python train.py --n_layer=13 --d_model=256 --n_experts=40 --experts_per_token=1 --d_expert=320 --d_shared_expert=640 --activation="squared_relu" --moe_layers=[1, 3, 5, 7, 9, 11] --router_score="softmax" --normalize_top_k=false --routed_scale=6.32 --balance_loss=0.00291 --balance_bias=true --router_z_loss=0.0001 --router_noise=0.05 --init_std_router=0.0328 --lr_router=0.00075 --vocab_size=3182 --norm="rmsnorm" --norm_eps=1e-05 --tie_embeddings="early" --optimizer="soap_variant" --lr=0.00344 --beta1=0.95 --beta2=0.98 --grad_clip=2.0 --batch_tokens=65536 --seq_len=384 --train_tokens=297600000 --steps=4542 --dataset="wikipedia_en"
Below are experts of layer 3 (counted from 0) of a mixture-of-experts language model. Rows are named router (the router's row for the expert), up (a neuron's input weights, with its number) and show model dimensions 0-255. Each number is 200 + 40 x the weight over its row's rms, rounded and kept within 0 to 999.
After each expert's rows: "mostly gets" lists some tokens that are sent to it at least half of the time. This comes from a sample of Wikipedia text that the model never trained on.

# expert 5
router,147,210,253,216,147,183,217,264,230,200,211,199,239,330,240,186,214,214,213,205,279,220,238,185,160,274,222,187,173,211,195,202,273,212,205,214,180,167,145,180,266,206,249,228,170,165,196,138,200,193,196,166,192,166,230,300,111,172,144,177,164,191,146,140,211,185,172,260,279,241,184,154,236,187,241,201,171,232,233,144,248,236,207,171,188,58,209,224,164,210,213,220,254,202,194,176,228,205,237,228,213,179,232,252,254,210,221,268,252,193,121,192,187,142,270,209,227,238,197,263,210,181,197,229,253,178,146,273,249,215,263,221,197,193,181,200,164,168,142,154,197,174,202,222,228,186,166,220,185,198,195,135,244,192,164,194,233,149,132,185,285,178,188,227,196,210,99,123,133,242,150,165,212,190,191,231,171,151,196,263,210,236,223,232,180,140,202,231,207,182,221,222,208,159,284,178,254,182,217,188,175,141,201,179,242,166,202,230,194,299,255,166,244,138,216,214,201,191,210,226,182,242,178,243,250,215,184,262,244,215,227,284,225,159,263,201,253,219,155,267,210,164,208,113,209,207,150,206,170,271,146,240,179,211,183,241
up0,149,196,175,203,240,208,152,188,174,174,118,217,168,187,166,192,199,170,218,222,234,239,168,157,196,284,148,142,213,194,177,186,142,154,161,146,111,192,138,194,272,183,221,222,172,190,159,224,162,160,167,232,145,227,129,233,157,184,178,182,143,212,184,155,183,233,196,157,135,189,257,146,215,166,255,244,203,140,174,212,286,208,294,138,231,239,199,197,272,230,201,144,203,155,139,162,128,265,176,215,196,144,129,256,217,109,187,212,133,224,244,152,222,241,161,158,245,215,132,152,198,196,174,213,206,152,171,185,240,194,193,277,196,150,222,214,224,154,276,182,221,246,217,156,143,191,161,168,195,281,212,170,186,267,246,247,177,172,177,175,205,177,198,204,280,213,222,167,180,251,181,207,298,149,206,202,185,244,185,240,244,211,209,118,180,192,192,282,200,235,155,157,257,208,147,159,181,198,205,209,224,226,181,187,177,214,187,214,157,244,162,208,263,183,169,113,195,204,77,168,234,159,190,229,254,225,223,194,152,234,206,262,182,154,227,229,198,176,129,234,254,170,242,223,198,188,177,231,137,208,149,271,173,152,200,197
up1,196,182,238,223,227,192,131,197,252,167,256,203,221,247,225,177,166,199,252,254,259,147,144,200,304,180,222,239,257,219,189,188,186,149,125,254,208,187,173,211,147,180,227,175,234,197,198,230,262,221,204,226,176,206,216,283,239,247,138,232,147,216,188,130,182,152,242,246,199,157,176,169,204,247,236,289,286,143,218,246,277,217,157,186,223,143,170,140,164,174,145,120,254,239,179,181,165,199,215,188,251,185,184,205,129,254,183,182,127,239,216,236,161,261,183,225,135,163,245,254,240,209,210,151,189,172,274,162,145,145,279,221,165,203,210,223,173,182,196,101,172,242,180,168,221,218,167,161,173,182,159,256,144,229,144,261,200,209,201,127,228,238,276,268,235,212,142,228,217,184,194,202,222,220,210,137,239,229,202,185,237,174,165,265,169,240,195,178,199,202,288,249,249,190,208,230,216,263,229,223,208,207,148,184,232,205,190,185,245,249,157,217,191,206,235,228,175,260,254,258,216,223,151,283,195,216,213,209,203,116,206,200,204,289,153,227,244,230,182,166,225,208,214,213,113,153,241,236,184,165,160,216,269,222,236,216
up2,147,237,216,263,261,178,145,141,107,139,202,231,165,214,149,243,173,245,173,159,222,242,200,178,299,161,232,209,204,205,241,135,156,237,188,204,164,178,227,134,226,235,245,218,199,173,211,193,209,224,146,165,172,197,249,259,177,303,207,320,180,191,183,159,194,213,237,237,232,159,156,243,177,224,149,251,158,266,146,159,170,186,216,192,127,173,247,128,194,177,124,160,263,159,274,209,221,180,179,220,243,213,185,298,216,123,185,238,256,215,210,262,208,171,149,191,175,178,237,216,236,294,184,236,273,171,210,208,181,194,190,241,182,121,159,244,223,135,216,186,227,172,133,166,173,229,204,227,147,163,218,226,194,188,220,88,184,226,247,199,217,162,214,154,248,140,180,201,226,231,165,166,162,216,212,271,218,162,264,169,153,225,180,191,180,218,198,188,138,208,230,182,184,186,250,196,215,171,196,188,189,158,206,175,213,216,207,182,209,224,140,198,219,231,247,164,173,171,322,144,117,218,197,277,236,193,215,229,244,229,120,178,235,161,159,201,211,269,177,251,189,205,222,240,199,154,288,175,214,198,186,231,181,249,190,201
mostly gets: "from ", "to ", "after ", "would ", "into ", "until "

# expert 9
router,170,253,194,229,184,159,206,237,225,187,250,256,230,284,221,138,154,149,193,209,232,308,257,202,187,227,112,135,184,180,218,200,175,205,140,169,185,163,194,145,196,127,220,265,248,240,181,82,208,187,210,171,196,211,191,244,197,240,191,163,165,275,208,188,271,168,206,268,242,233,142,177,195,200,227,134,155,181,206,168,225,217,213,221,267,171,239,195,184,166,182,188,197,189,157,275,248,158,271,215,143,202,236,193,169,108,201,254,152,159,205,286,209,189,219,258,150,256,142,218,142,181,203,246,221,156,126,210,228,237,156,181,121,230,234,250,250,238,217,174,193,270,215,181,177,215,210,208,206,233,225,238,175,244,178,219,212,185,181,224,217,185,207,179,142,208,175,189,89,135,213,174,187,145,171,166,209,180,259,225,140,181,213,193,226,109,253,206,232,184,235,191,183,150,221,198,210,167,284,184,192,153,150,224,266,208,230,217,172,201,234,173,165,117,150,244,255,246,210,225,173,135,157,208,226,284,225,279,216,236,182,216,247,192,253,196,210,260,171,253,248,216,213,171,208,155,151,153,259,273,175,206,224,169,184,243
up4,193,143,182,274,154,112,157,210,146,207,195,322,154,175,162,222,146,212,155,127,148,192,176,243,174,235,144,238,272,194,200,184,251,225,228,165,216,186,185,183,214,200,198,178,231,147,161,204,162,209,233,244,201,201,276,211,198,156,226,251,141,252,233,182,161,214,178,193,244,235,260,182,169,257,155,231,169,239,219,177,199,157,204,239,177,272,195,217,234,168,176,181,244,243,187,183,201,236,229,167,225,206,184,201,144,256,196,94,183,214,151,256,221,148,244,223,230,224,138,250,199,176,231,183,168,178,175,186,159,221,163,188,219,199,179,236,222,218,209,204,190,194,201,235,146,193,225,278,272,209,255,183,204,189,192,241,128,184,185,219,258,173,236,223,135,105,259,151,187,221,148,164,186,209,210,210,214,161,247,200,173,176,241,173,195,248,161,203,174,243,162,267,275,232,256,192,186,254,203,262,205,160,248,179,160,217,221,214,219,148,152,206,196,177,139,238,258,151,160,152,232,219,237,203,256,152,190,138,131,258,251,159,117,214,228,153,173,166,166,187,257,190,212,233,204,180,304,259,218,196,236,122,161,157,89,308
up5,102,209,189,169,251,182,77,204,116,210,195,227,168,216,199,180,174,204,237,296,201,175,241,148,194,244,166,219,200,231,192,202,198,186,223,199,182,164,240,220,250,234,317,198,177,92,197,96,192,204,208,222,202,145,142,207,175,186,196,136,180,210,282,246,230,101,211,203,228,294,225,153,141,144,225,128,239,187,190,220,224,186,210,157,222,225,246,211,163,232,264,169,207,216,199,218,164,206,242,206,252,252,192,139,170,204,128,204,172,191,213,194,195,290,160,241,180,180,181,265,196,193,233,232,266,187,203,221,233,199,224,119,173,173,187,154,187,112,222,177,195,170,148,181,211,191,242,199,194,217,266,238,218,146,216,174,193,167,176,182,239,159,201,238,172,204,156,180,216,191,200,123,167,202,180,298,187,147,163,225,168,173,197,206,145,190,230,204,128,252,216,182,223,208,256,148,233,246,185,201,266,168,119,214,233,163,219,193,198,178,211,154,143,220,215,303,148,228,223,210,267,267,243,220,223,204,202,227,119,185,255,202,203,109,207,218,209,249,223,165,214,192,189,166,217,153,122,180,256,264,230,169,225,220,152,217
up6,138,146,196,145,242,218,198,227,249,158,164,181,139,234,191,164,147,242,197,257,224,173,186,202,222,173,176,234,157,224,127,231,194,195,222,161,224,171,212,197,163,197,177,213,234,298,209,155,211,237,233,205,195,240,164,260,161,170,229,242,216,144,327,184,226,162,202,167,239,198,145,193,212,198,279,162,153,270,217,203,206,219,195,208,193,201,226,169,212,164,218,194,227,204,326,268,228,226,145,191,167,183,227,113,221,238,268,148,218,204,166,254,185,147,153,256,216,159,164,216,229,164,221,207,181,279,195,224,268,179,177,132,187,221,267,255,154,172,306,168,164,221,191,167,186,205,233,201,183,151,240,188,214,169,282,217,216,177,202,231,216,189,249,217,232,215,157,180,269,174,186,206,234,194,159,166,196,296,194,206,242,162,207,214,206,165,264,159,186,181,170,211,138,142,155,197,189,163,236,221,235,190,152,208,216,220,158,147,215,237,179,224,198,149,199,183,246,187,246,169,195,234,184,310,252,235,246,224,190,246,237,290,246,129,195,108,172,131,144,245,152,237,214,104,131,227,154,236,253,205,170,255,208,199,242,149
mostly gets: "Q", "g", "Kh", "Th", "Mich", "Dav"

# expert 24
router,183,220,169,193,169,204,216,230,206,224,210,245,301,180,235,171,139,168,227,193,182,311,259,209,219,212,197,157,193,189,228,215,181,178,191,120,179,172,109,216,179,222,267,206,253,307,176,159,226,174,166,193,159,179,184,281,159,151,183,203,255,225,200,171,202,140,213,227,239,246,173,265,207,191,296,196,168,126,185,265,192,218,218,229,206,160,144,178,234,177,204,223,213,284,194,220,215,160,251,246,168,112,286,228,202,139,236,202,227,243,158,167,137,205,219,265,277,190,202,269,182,212,158,198,151,174,202,236,241,259,196,204,166,291,217,193,196,186,230,229,190,193,224,256,178,217,93,238,248,172,250,164,170,180,176,259,148,205,175,235,191,167,204,143,146,203,180,213,223,268,185,173,276,205,218,169,181,219,202,222,252,233,169,199,198,207,264,222,191,184,209,183,221,233,257,169,183,174,251,193,250,124,171,226,198,250,221,226,184,204,188,219,242,211,179,227,199,228,171,166,200,210,157,270,225,249,285,210,185,238,174,213,264,170,267,104,199,275,206,232,273,190,239,200,213,145,191,157,234,269,237,257,242,134,194,292
up3,151,227,228,194,226,210,147,162,207,216,163,97,251,203,249,184,150,196,182,209,224,169,234,128,221,181,164,204,192,240,164,155,181,266,180,132,168,167,201,112,203,204,260,181,285,234,307,109,210,167,197,168,272,255,227,155,232,210,188,230,221,203,233,118,197,151,219,194,250,193,223,197,251,163,194,233,203,169,231,189,281,204,219,192,193,191,184,195,173,122,229,177,158,171,162,237,194,217,268,282,213,201,157,251,248,179,164,185,181,281,189,222,205,220,177,206,151,220,221,177,233,235,205,136,309,122,136,207,225,106,284,145,230,242,157,193,248,143,203,172,192,172,181,176,239,178,176,175,173,164,118,197,277,178,204,202,197,210,194,180,198,182,175,160,213,231,165,171,185,173,229,257,142,202,220,217,201,209,235,200,176,149,266,210,208,78,254,197,234,225,195,241,153,206,247,177,200,158,209,198,234,262,129,201,183,238,211,199,216,238,193,227,106,169,194,200,124,198,83,180,238,152,234,221,178,215,131,194,222,165,173,188,198,223,240,154,209,206,184,265,214,203,250,241,219,167,200,165,167,199,203,225,317,159,186,215
up4,241,235,175,177,205,212,165,175,101,174,175,165,157,204,186,247,222,162,281,130,190,194,214,225,227,182,248,151,179,154,226,199,145,184,213,227,277,184,185,192,193,251,242,228,173,189,219,134,216,227,172,130,154,209,141,165,169,156,237,206,138,279,224,118,183,213,340,230,261,244,157,212,241,230,240,232,199,216,184,203,271,133,258,241,222,191,232,259,239,131,212,183,164,277,213,226,241,203,181,188,248,192,158,241,156,268,259,233,232,247,157,201,169,221,162,103,198,247,153,188,144,231,263,207,228,229,138,130,205,199,219,216,160,182,238,209,129,194,243,141,203,196,142,217,225,224,246,229,214,217,241,199,203,176,227,138,149,205,206,231,238,197,189,157,222,166,166,274,213,234,166,139,172,222,198,157,180,225,222,171,157,172,233,160,164,215,191,247,225,260,185,173,231,196,284,132,197,216,204,184,192,134,221,234,161,190,191,169,182,235,219,179,216,192,173,218,232,110,242,167,166,234,245,191,236,251,168,230,223,211,118,259,201,125,193,171,205,256,141,195,125,241,176,214,152,100,213,181,164,235,214,224,168,295,176,174
up5,203,238,189,183,238,242,183,195,184,286,158,175,203,176,140,271,209,201,201,185,152,245,150,222,162,240,195,176,181,248,169,240,193,176,178,119,209,270,175,178,107,206,203,198,230,191,157,146,205,177,232,213,236,208,140,190,247,154,198,320,139,216,185,221,272,169,186,136,231,190,195,135,201,197,188,214,139,178,308,231,200,232,182,193,163,178,170,218,214,161,196,138,281,256,194,184,188,131,193,226,184,219,129,228,224,124,217,203,179,195,248,237,259,97,263,187,263,169,209,191,242,186,226,184,132,184,259,210,259,176,243,198,185,150,197,234,244,185,187,190,240,154,184,213,251,163,156,272,203,233,148,205,244,200,207,172,229,221,210,212,245,244,169,158,202,115,152,311,164,232,193,225,170,213,215,202,179,175,233,254,275,161,251,220,228,198,157,184,169,179,218,253,217,165,201,181,200,223,171,302,199,173,219,200,250,166,194,202,189,173,147,165,239,141,126,204,134,179,144,170,223,168,212,176,162,235,258,199,205,274,208,186,187,149,267,135,168,216,128,201,208,259,270,253,142,271,175,178,148,254,139,153,212,194,167,198
mostly gets: "og", "ograph", "politic", "olog", "thod", "istr"

# expert 13
router,164,123,205,254,171,180,173,215,200,234,247,248,230,263,196,118,182,222,194,194,171,212,259,129,223,286,199,168,189,289,233,214,179,196,164,154,224,181,184,186,260,238,203,187,216,203,132,166,226,199,237,197,244,230,157,200,131,231,183,275,220,222,181,198,263,172,191,205,224,271,266,243,170,160,234,151,198,173,197,175,219,151,175,220,180,189,177,183,144,265,142,252,224,295,191,220,221,151,244,216,136,188,318,216,218,228,177,203,260,138,176,236,213,170,240,287,224,186,212,257,190,216,189,262,181,189,201,213,207,308,227,181,230,216,206,231,165,191,199,228,137,247,203,275,194,186,206,201,239,267,177,223,210,176,150,241,179,136,143,147,196,182,128,220,202,157,160,170,175,224,151,236,247,135,166,205,167,171,240,260,156,210,202,251,182,184,207,235,257,148,207,268,169,165,246,194,242,189,254,148,153,193,198,202,265,196,229,224,129,272,160,180,215,146,208,198,237,228,239,217,138,125,134,248,261,285,231,235,231,228,157,241,221,179,267,198,250,192,183,248,232,295,212,175,195,189,203,258,214,246,220,215,219,118,169,219
up2,192,194,231,113,191,181,207,178,208,316,262,234,223,192,219,155,177,203,226,218,156,267,239,181,244,207,180,233,167,181,219,252,199,219,208,245,88,190,157,154,245,161,189,245,271,160,224,234,153,226,189,246,205,170,230,270,170,182,194,277,236,175,196,235,125,212,124,153,140,224,202,184,168,235,187,205,178,209,193,149,233,225,171,269,161,244,223,202,247,230,159,195,199,238,161,207,171,199,191,188,270,210,195,198,125,275,160,237,224,112,209,183,222,252,287,160,159,125,262,245,224,171,182,239,249,166,254,211,163,186,272,269,236,201,165,230,214,162,171,285,182,169,191,141,215,135,187,202,235,157,180,213,190,138,248,157,224,141,190,229,150,211,154,299,246,217,197,208,180,206,311,232,276,175,187,185,200,219,167,176,170,178,215,158,223,235,292,199,236,221,175,148,281,242,112,218,169,212,240,219,188,155,191,167,227,184,256,173,171,224,188,172,219,189,252,263,213,193,179,210,196,202,153,197,223,274,189,233,242,166,150,208,162,211,159,187,228,199,185,177,186,178,225,204,180,254,184,260,271,150,187,284,230,231,276,195
up3,196,163,143,289,221,226,262,189,211,214,200,141,219,191,186,153,219,231,156,197,219,176,210,196,189,229,189,154,200,129,176,166,221,168,179,235,246,220,170,143,251,160,228,187,146,182,212,232,150,142,228,220,148,254,243,228,245,198,269,236,246,214,183,191,169,158,169,160,238,199,178,178,236,166,228,255,133,152,217,257,231,163,189,213,291,183,197,265,96,114,134,162,272,244,261,182,166,166,264,205,185,202,237,130,226,192,187,208,210,235,185,173,132,163,218,179,242,220,192,156,199,256,206,127,200,303,91,184,158,167,148,211,223,234,206,224,151,183,172,218,200,148,204,275,159,206,219,193,181,236,173,180,210,173,228,183,167,139,164,153,168,191,244,206,125,255,151,214,186,167,180,208,183,162,169,213,197,200,219,209,216,289,191,170,226,203,219,167,214,272,244,146,179,224,181,246,138,251,135,122,162,141,198,204,217,219,232,237,189,181,254,194,206,182,168,205,170,71,208,222,128,160,203,175,108,258,180,255,228,175,177,163,185,242,172,223,227,203,122,187,246,193,160,240,157,202,222,293,170,245,171,193,139,234,197,258
up4,178,280,176,195,156,235,210,203,240,207,198,107,208,207,175,214,301,277,153,230,219,183,172,169,186,219,157,203,259,164,231,171,213,323,198,211,259,242,251,124,214,134,154,196,216,183,227,181,175,215,209,169,153,241,145,228,192,135,231,260,205,233,127,232,239,234,196,261,186,237,88,227,225,167,159,263,184,236,206,142,135,228,189,147,179,139,203,135,168,150,152,169,207,218,193,222,250,216,211,160,177,137,224,274,179,193,214,205,273,213,236,190,234,216,158,142,230,196,231,205,229,217,159,199,240,214,154,205,197,175,200,185,167,177,202,195,228,202,261,210,202,185,140,229,148,237,236,216,189,147,248,178,128,192,181,256,172,186,233,249,141,124,161,150,234,223,189,208,211,195,288,156,253,257,159,218,191,189,225,215,166,205,149,192,203,176,185,233,179,110,187,170,180,214,243,226,112,224,233,152,176,170,265,268,271,198,203,162,231,231,126,232,142,187,167,252,244,105,198,213,203,250,251,243,235,163,231,174,198,207,194,134,186,168,224,232,176,241,160,210,206,119,208,254,274,197,233,199,301,220,223,259,179,171,194,201
mostly gets: ";", "\n", "\n    ", "|", "″", "\n  "

# expert 3
router,176,158,152,207,219,175,202,195,173,207,239,236,264,232,205,106,174,175,205,229,163,288,239,197,166,226,196,187,82,206,279,235,251,218,151,140,176,152,207,197,321,202,250,252,146,210,212,176,229,201,182,169,220,163,181,231,194,152,198,220,153,199,137,180,276,145,212,201,219,218,204,215,233,237,291,149,194,172,173,141,221,171,227,183,216,234,233,213,251,175,173,285,202,241,142,200,224,171,252,209,177,124,195,229,190,143,207,201,231,130,167,223,181,212,185,186,170,312,194,201,184,159,206,237,186,232,128,251,239,170,197,240,230,215,242,289,256,165,205,275,100,179,214,216,178,171,126,135,199,190,262,189,250,203,159,227,212,229,200,164,238,209,224,196,192,177,207,221,189,194,182,189,206,160,199,113,199,245,188,235,174,245,245,216,196,227,192,173,238,162,209,196,261,209,196,142,269,229,229,125,213,187,135,229,204,212,201,206,141,250,184,122,202,141,186,147,199,192,275,202,107,214,151,169,160,293,185,242,273,221,162,179,191,226,243,187,227,173,168,228,245,211,281,133,195,207,181,177,202,178,176,269,146,223,119,196
up1,177,173,182,234,191,217,170,215,219,160,181,143,212,236,178,104,257,118,174,264,161,256,130,187,232,197,195,229,197,247,183,268,185,144,196,205,178,237,220,211,198,232,268,185,175,201,194,239,227,193,172,211,177,285,208,189,226,213,199,206,187,154,165,246,237,211,221,201,200,233,228,224,224,226,208,157,117,168,264,194,215,229,177,178,151,209,172,239,237,279,226,241,217,199,153,219,188,218,139,204,257,225,176,267,197,252,186,152,187,214,147,193,194,160,206,201,158,259,265,257,174,240,168,214,165,223,176,277,125,240,217,197,166,160,195,248,77,204,165,206,179,188,183,238,169,160,234,267,308,164,231,119,238,236,190,302,217,180,232,186,200,240,245,182,199,267,255,237,208,228,215,234,193,252,264,161,233,172,184,234,166,155,260,245,191,213,255,246,256,196,248,266,198,196,211,226,192,189,293,166,182,220,250,195,185,184,238,139,202,145,227,159,190,156,178,149,239,152,229,182,172,164,157,197,246,206,201,157,234,178,102,293,148,152,227,145,212,234,178,295,264,218,184,152,183,220,196,213,164,202,251,231,168,158,126,105
up2,243,238,333,113,189,231,157,201,248,168,191,255,270,157,216,206,195,189,203,170,271,174,153,204,226,177,186,209,224,203,167,250,207,249,189,293,198,284,220,171,202,174,157,247,175,186,265,220,181,254,151,205,161,205,213,204,229,250,203,246,192,253,162,166,271,183,166,205,213,172,216,239,152,249,292,175,212,177,152,195,257,189,227,153,182,183,191,156,227,209,160,202,254,210,210,205,244,207,216,218,275,192,276,224,249,214,154,182,244,269,151,254,188,211,233,174,221,224,183,239,268,257,191,201,265,161,141,198,218,194,155,210,214,254,208,219,199,188,257,174,180,187,170,182,192,243,115,236,191,241,169,262,163,201,261,146,171,178,146,252,259,200,202,226,253,209,188,200,114,238,211,208,183,138,199,149,126,188,239,196,300,197,195,203,255,182,142,207,163,182,228,132,212,186,129,200,353,151,207,146,221,235,121,212,209,230,174,162,187,195,242,209,227,256,193,205,183,209,247,265,202,170,206,174,220,202,240,187,189,113,241,169,164,146,244,255,172,258,227,165,230,232,160,245,225,128,233,188,186,151,195,137,222,176,205,245
up3,197,189,167,219,189,221,165,175,207,192,171,207,200,214,260,163,231,167,251,215,184,225,167,196,204,196,187,182,237,191,253,166,162,240,244,253,199,229,186,244,158,179,239,251,157,228,185,277,137,231,227,208,176,172,157,168,223,159,220,198,246,150,144,202,258,234,154,150,247,242,177,179,189,216,179,122,225,154,84,260,155,183,194,189,241,197,189,249,213,223,184,205,181,193,205,155,186,106,223,169,139,173,224,309,247,225,143,167,266,174,248,141,226,191,173,221,199,213,315,199,224,196,205,201,210,200,164,170,137,231,179,177,197,181,249,154,204,200,183,223,195,216,218,175,160,107,239,155,219,157,271,175,214,216,143,281,220,241,219,207,192,223,178,153,271,152,154,213,209,257,165,222,211,178,178,227,154,159,209,199,187,270,240,245,146,111,214,167,251,251,211,155,193,153,177,144,156,153,186,237,199,156,206,123,170,239,225,210,171,217,280,221,289,194,275,229,188,225,270,231,231,207,243,188,136,177,227,201,292,232,212,208,141,200,217,167,280,242,220,123,168,256,272,262,266,239,262,162,212,226,173,267,195,282,201,211
mostly gets: "o", "do", "to", "so", "no", "mo"

# expert 20
router,152,221,170,201,194,208,139,251,245,197,219,206,259,275,201,182,183,272,224,199,227,223,237,206,192,270,177,148,179,223,230,211,188,239,97,207,180,195,193,241,199,178,283,204,228,219,157,113,201,153,187,193,235,153,150,236,188,187,113,179,169,228,190,162,181,128,158,265,231,214,238,182,228,235,275,193,237,235,244,165,183,240,168,232,251,147,211,150,221,193,190,264,222,221,236,158,241,179,230,287,169,212,280,272,182,177,168,217,206,202,234,204,243,140,261,177,239,303,200,263,189,160,153,256,200,232,202,227,217,199,257,142,169,244,244,210,205,229,227,239,166,193,215,184,200,250,233,175,224,270,235,197,264,154,151,207,211,198,92,253,229,213,171,149,175,185,164,174,170,226,229,190,181,186,145,204,237,167,232,275,124,195,243,272,171,220,172,253,236,175,245,188,324,264,212,211,221,206,273,216,229,173,228,219,217,211,299,212,122,288,161,197,224,188,291,179,191,220,202,223,152,158,173,237,209,212,207,215,233,173,207,208,235,117,201,185,241,193,156,241,231,184,236,118,189,155,193,244,266,255,210,167,228,230,172,203
up0,241,154,151,158,165,230,166,290,153,156,159,199,243,193,224,252,246,225,229,188,190,218,257,227,201,302,183,158,205,300,211,128,194,161,268,276,203,233,246,254,170,164,172,239,178,212,258,259,225,184,190,252,167,227,142,181,171,202,186,200,191,262,202,212,182,199,168,282,230,137,227,258,251,259,174,186,187,178,194,179,264,191,198,138,145,266,180,236,217,183,162,248,109,180,169,258,261,247,177,171,248,153,214,214,202,181,188,224,251,201,213,215,200,212,194,109,251,214,113,162,310,150,202,213,171,209,196,163,240,158,174,199,182,202,201,145,217,175,179,138,220,204,203,180,222,197,193,216,203,243,183,266,165,194,176,200,139,209,233,240,147,215,141,149,189,211,126,176,180,222,176,197,229,137,205,139,141,270,256,242,181,194,135,207,246,186,233,241,245,245,190,291,203,194,117,241,248,244,204,248,235,107,190,204,267,221,228,151,222,152,251,204,169,217,276,205,163,197,166,213,172,186,190,239,162,218,184,239,216,230,235,150,218,146,219,178,261,153,193,136,209,211,208,195,210,186,164,136,183,250,265,180,167,145,138,171
up1,152,205,183,166,229,164,266,216,197,182,217,238,206,185,236,189,172,141,128,186,170,140,271,178,247,243,98,134,248,226,145,194,210,196,225,234,174,205,190,241,186,206,244,256,212,183,217,127,154,241,209,186,165,228,253,193,127,272,198,186,221,208,168,207,267,189,222,204,184,169,238,137,144,167,252,124,213,200,191,217,185,183,232,265,297,112,211,188,210,178,234,273,186,126,178,242,183,232,191,235,206,233,262,181,243,214,201,209,210,186,141,246,191,195,201,178,231,255,150,213,112,276,192,156,171,196,238,107,222,130,202,173,183,204,206,162,228,270,145,194,201,177,172,234,88,208,275,194,243,217,270,165,192,182,217,150,249,177,250,187,191,300,194,186,200,230,208,210,158,199,201,211,170,223,146,227,201,292,227,148,192,204,201,173,230,198,238,188,156,142,225,139,203,139,202,160,252,256,184,211,286,270,180,181,240,212,189,188,209,195,167,142,200,269,103,260,177,162,186,211,255,225,220,190,202,171,253,134,240,258,144,195,156,217,182,160,251,187,235,208,247,180,172,169,152,171,170,222,243,201,139,171,193,190,281,245
up2,197,224,227,267,171,148,194,239,190,208,197,172,194,223,122,157,220,191,180,205,196,172,226,244,188,186,181,212,200,162,197,189,225,213,202,180,201,189,201,259,164,181,175,203,237,224,224,203,187,195,129,163,216,195,187,253,279,163,120,212,190,161,248,240,278,201,154,167,196,196,126,158,227,214,227,148,176,152,180,210,155,221,250,233,158,151,233,150,139,206,163,137,242,118,256,189,119,206,246,186,188,167,166,233,134,219,199,265,263,144,160,166,167,294,249,240,178,270,188,264,207,266,242,144,242,218,246,237,246,177,204,185,171,217,169,225,99,159,174,205,185,275,216,203,183,292,199,270,186,234,100,201,199,146,194,210,156,124,192,146,204,232,256,169,322,237,238,212,165,165,179,196,146,175,155,143,235,203,209,203,181,234,191,191,218,226,219,161,160,205,183,213,303,197,172,244,258,200,195,222,220,175,189,239,205,193,172,190,118,244,227,217,264,196,188,237,138,166,185,317,217,199,157,209,270,235,202,210,179,252,181,200,211,250,223,150,225,195,213,224,267,197,231,223,152,195,227,218,257,118,166,114,265,157,226,212
mostly gets: "was ", "were ", "He ", "he ", "been ", "she "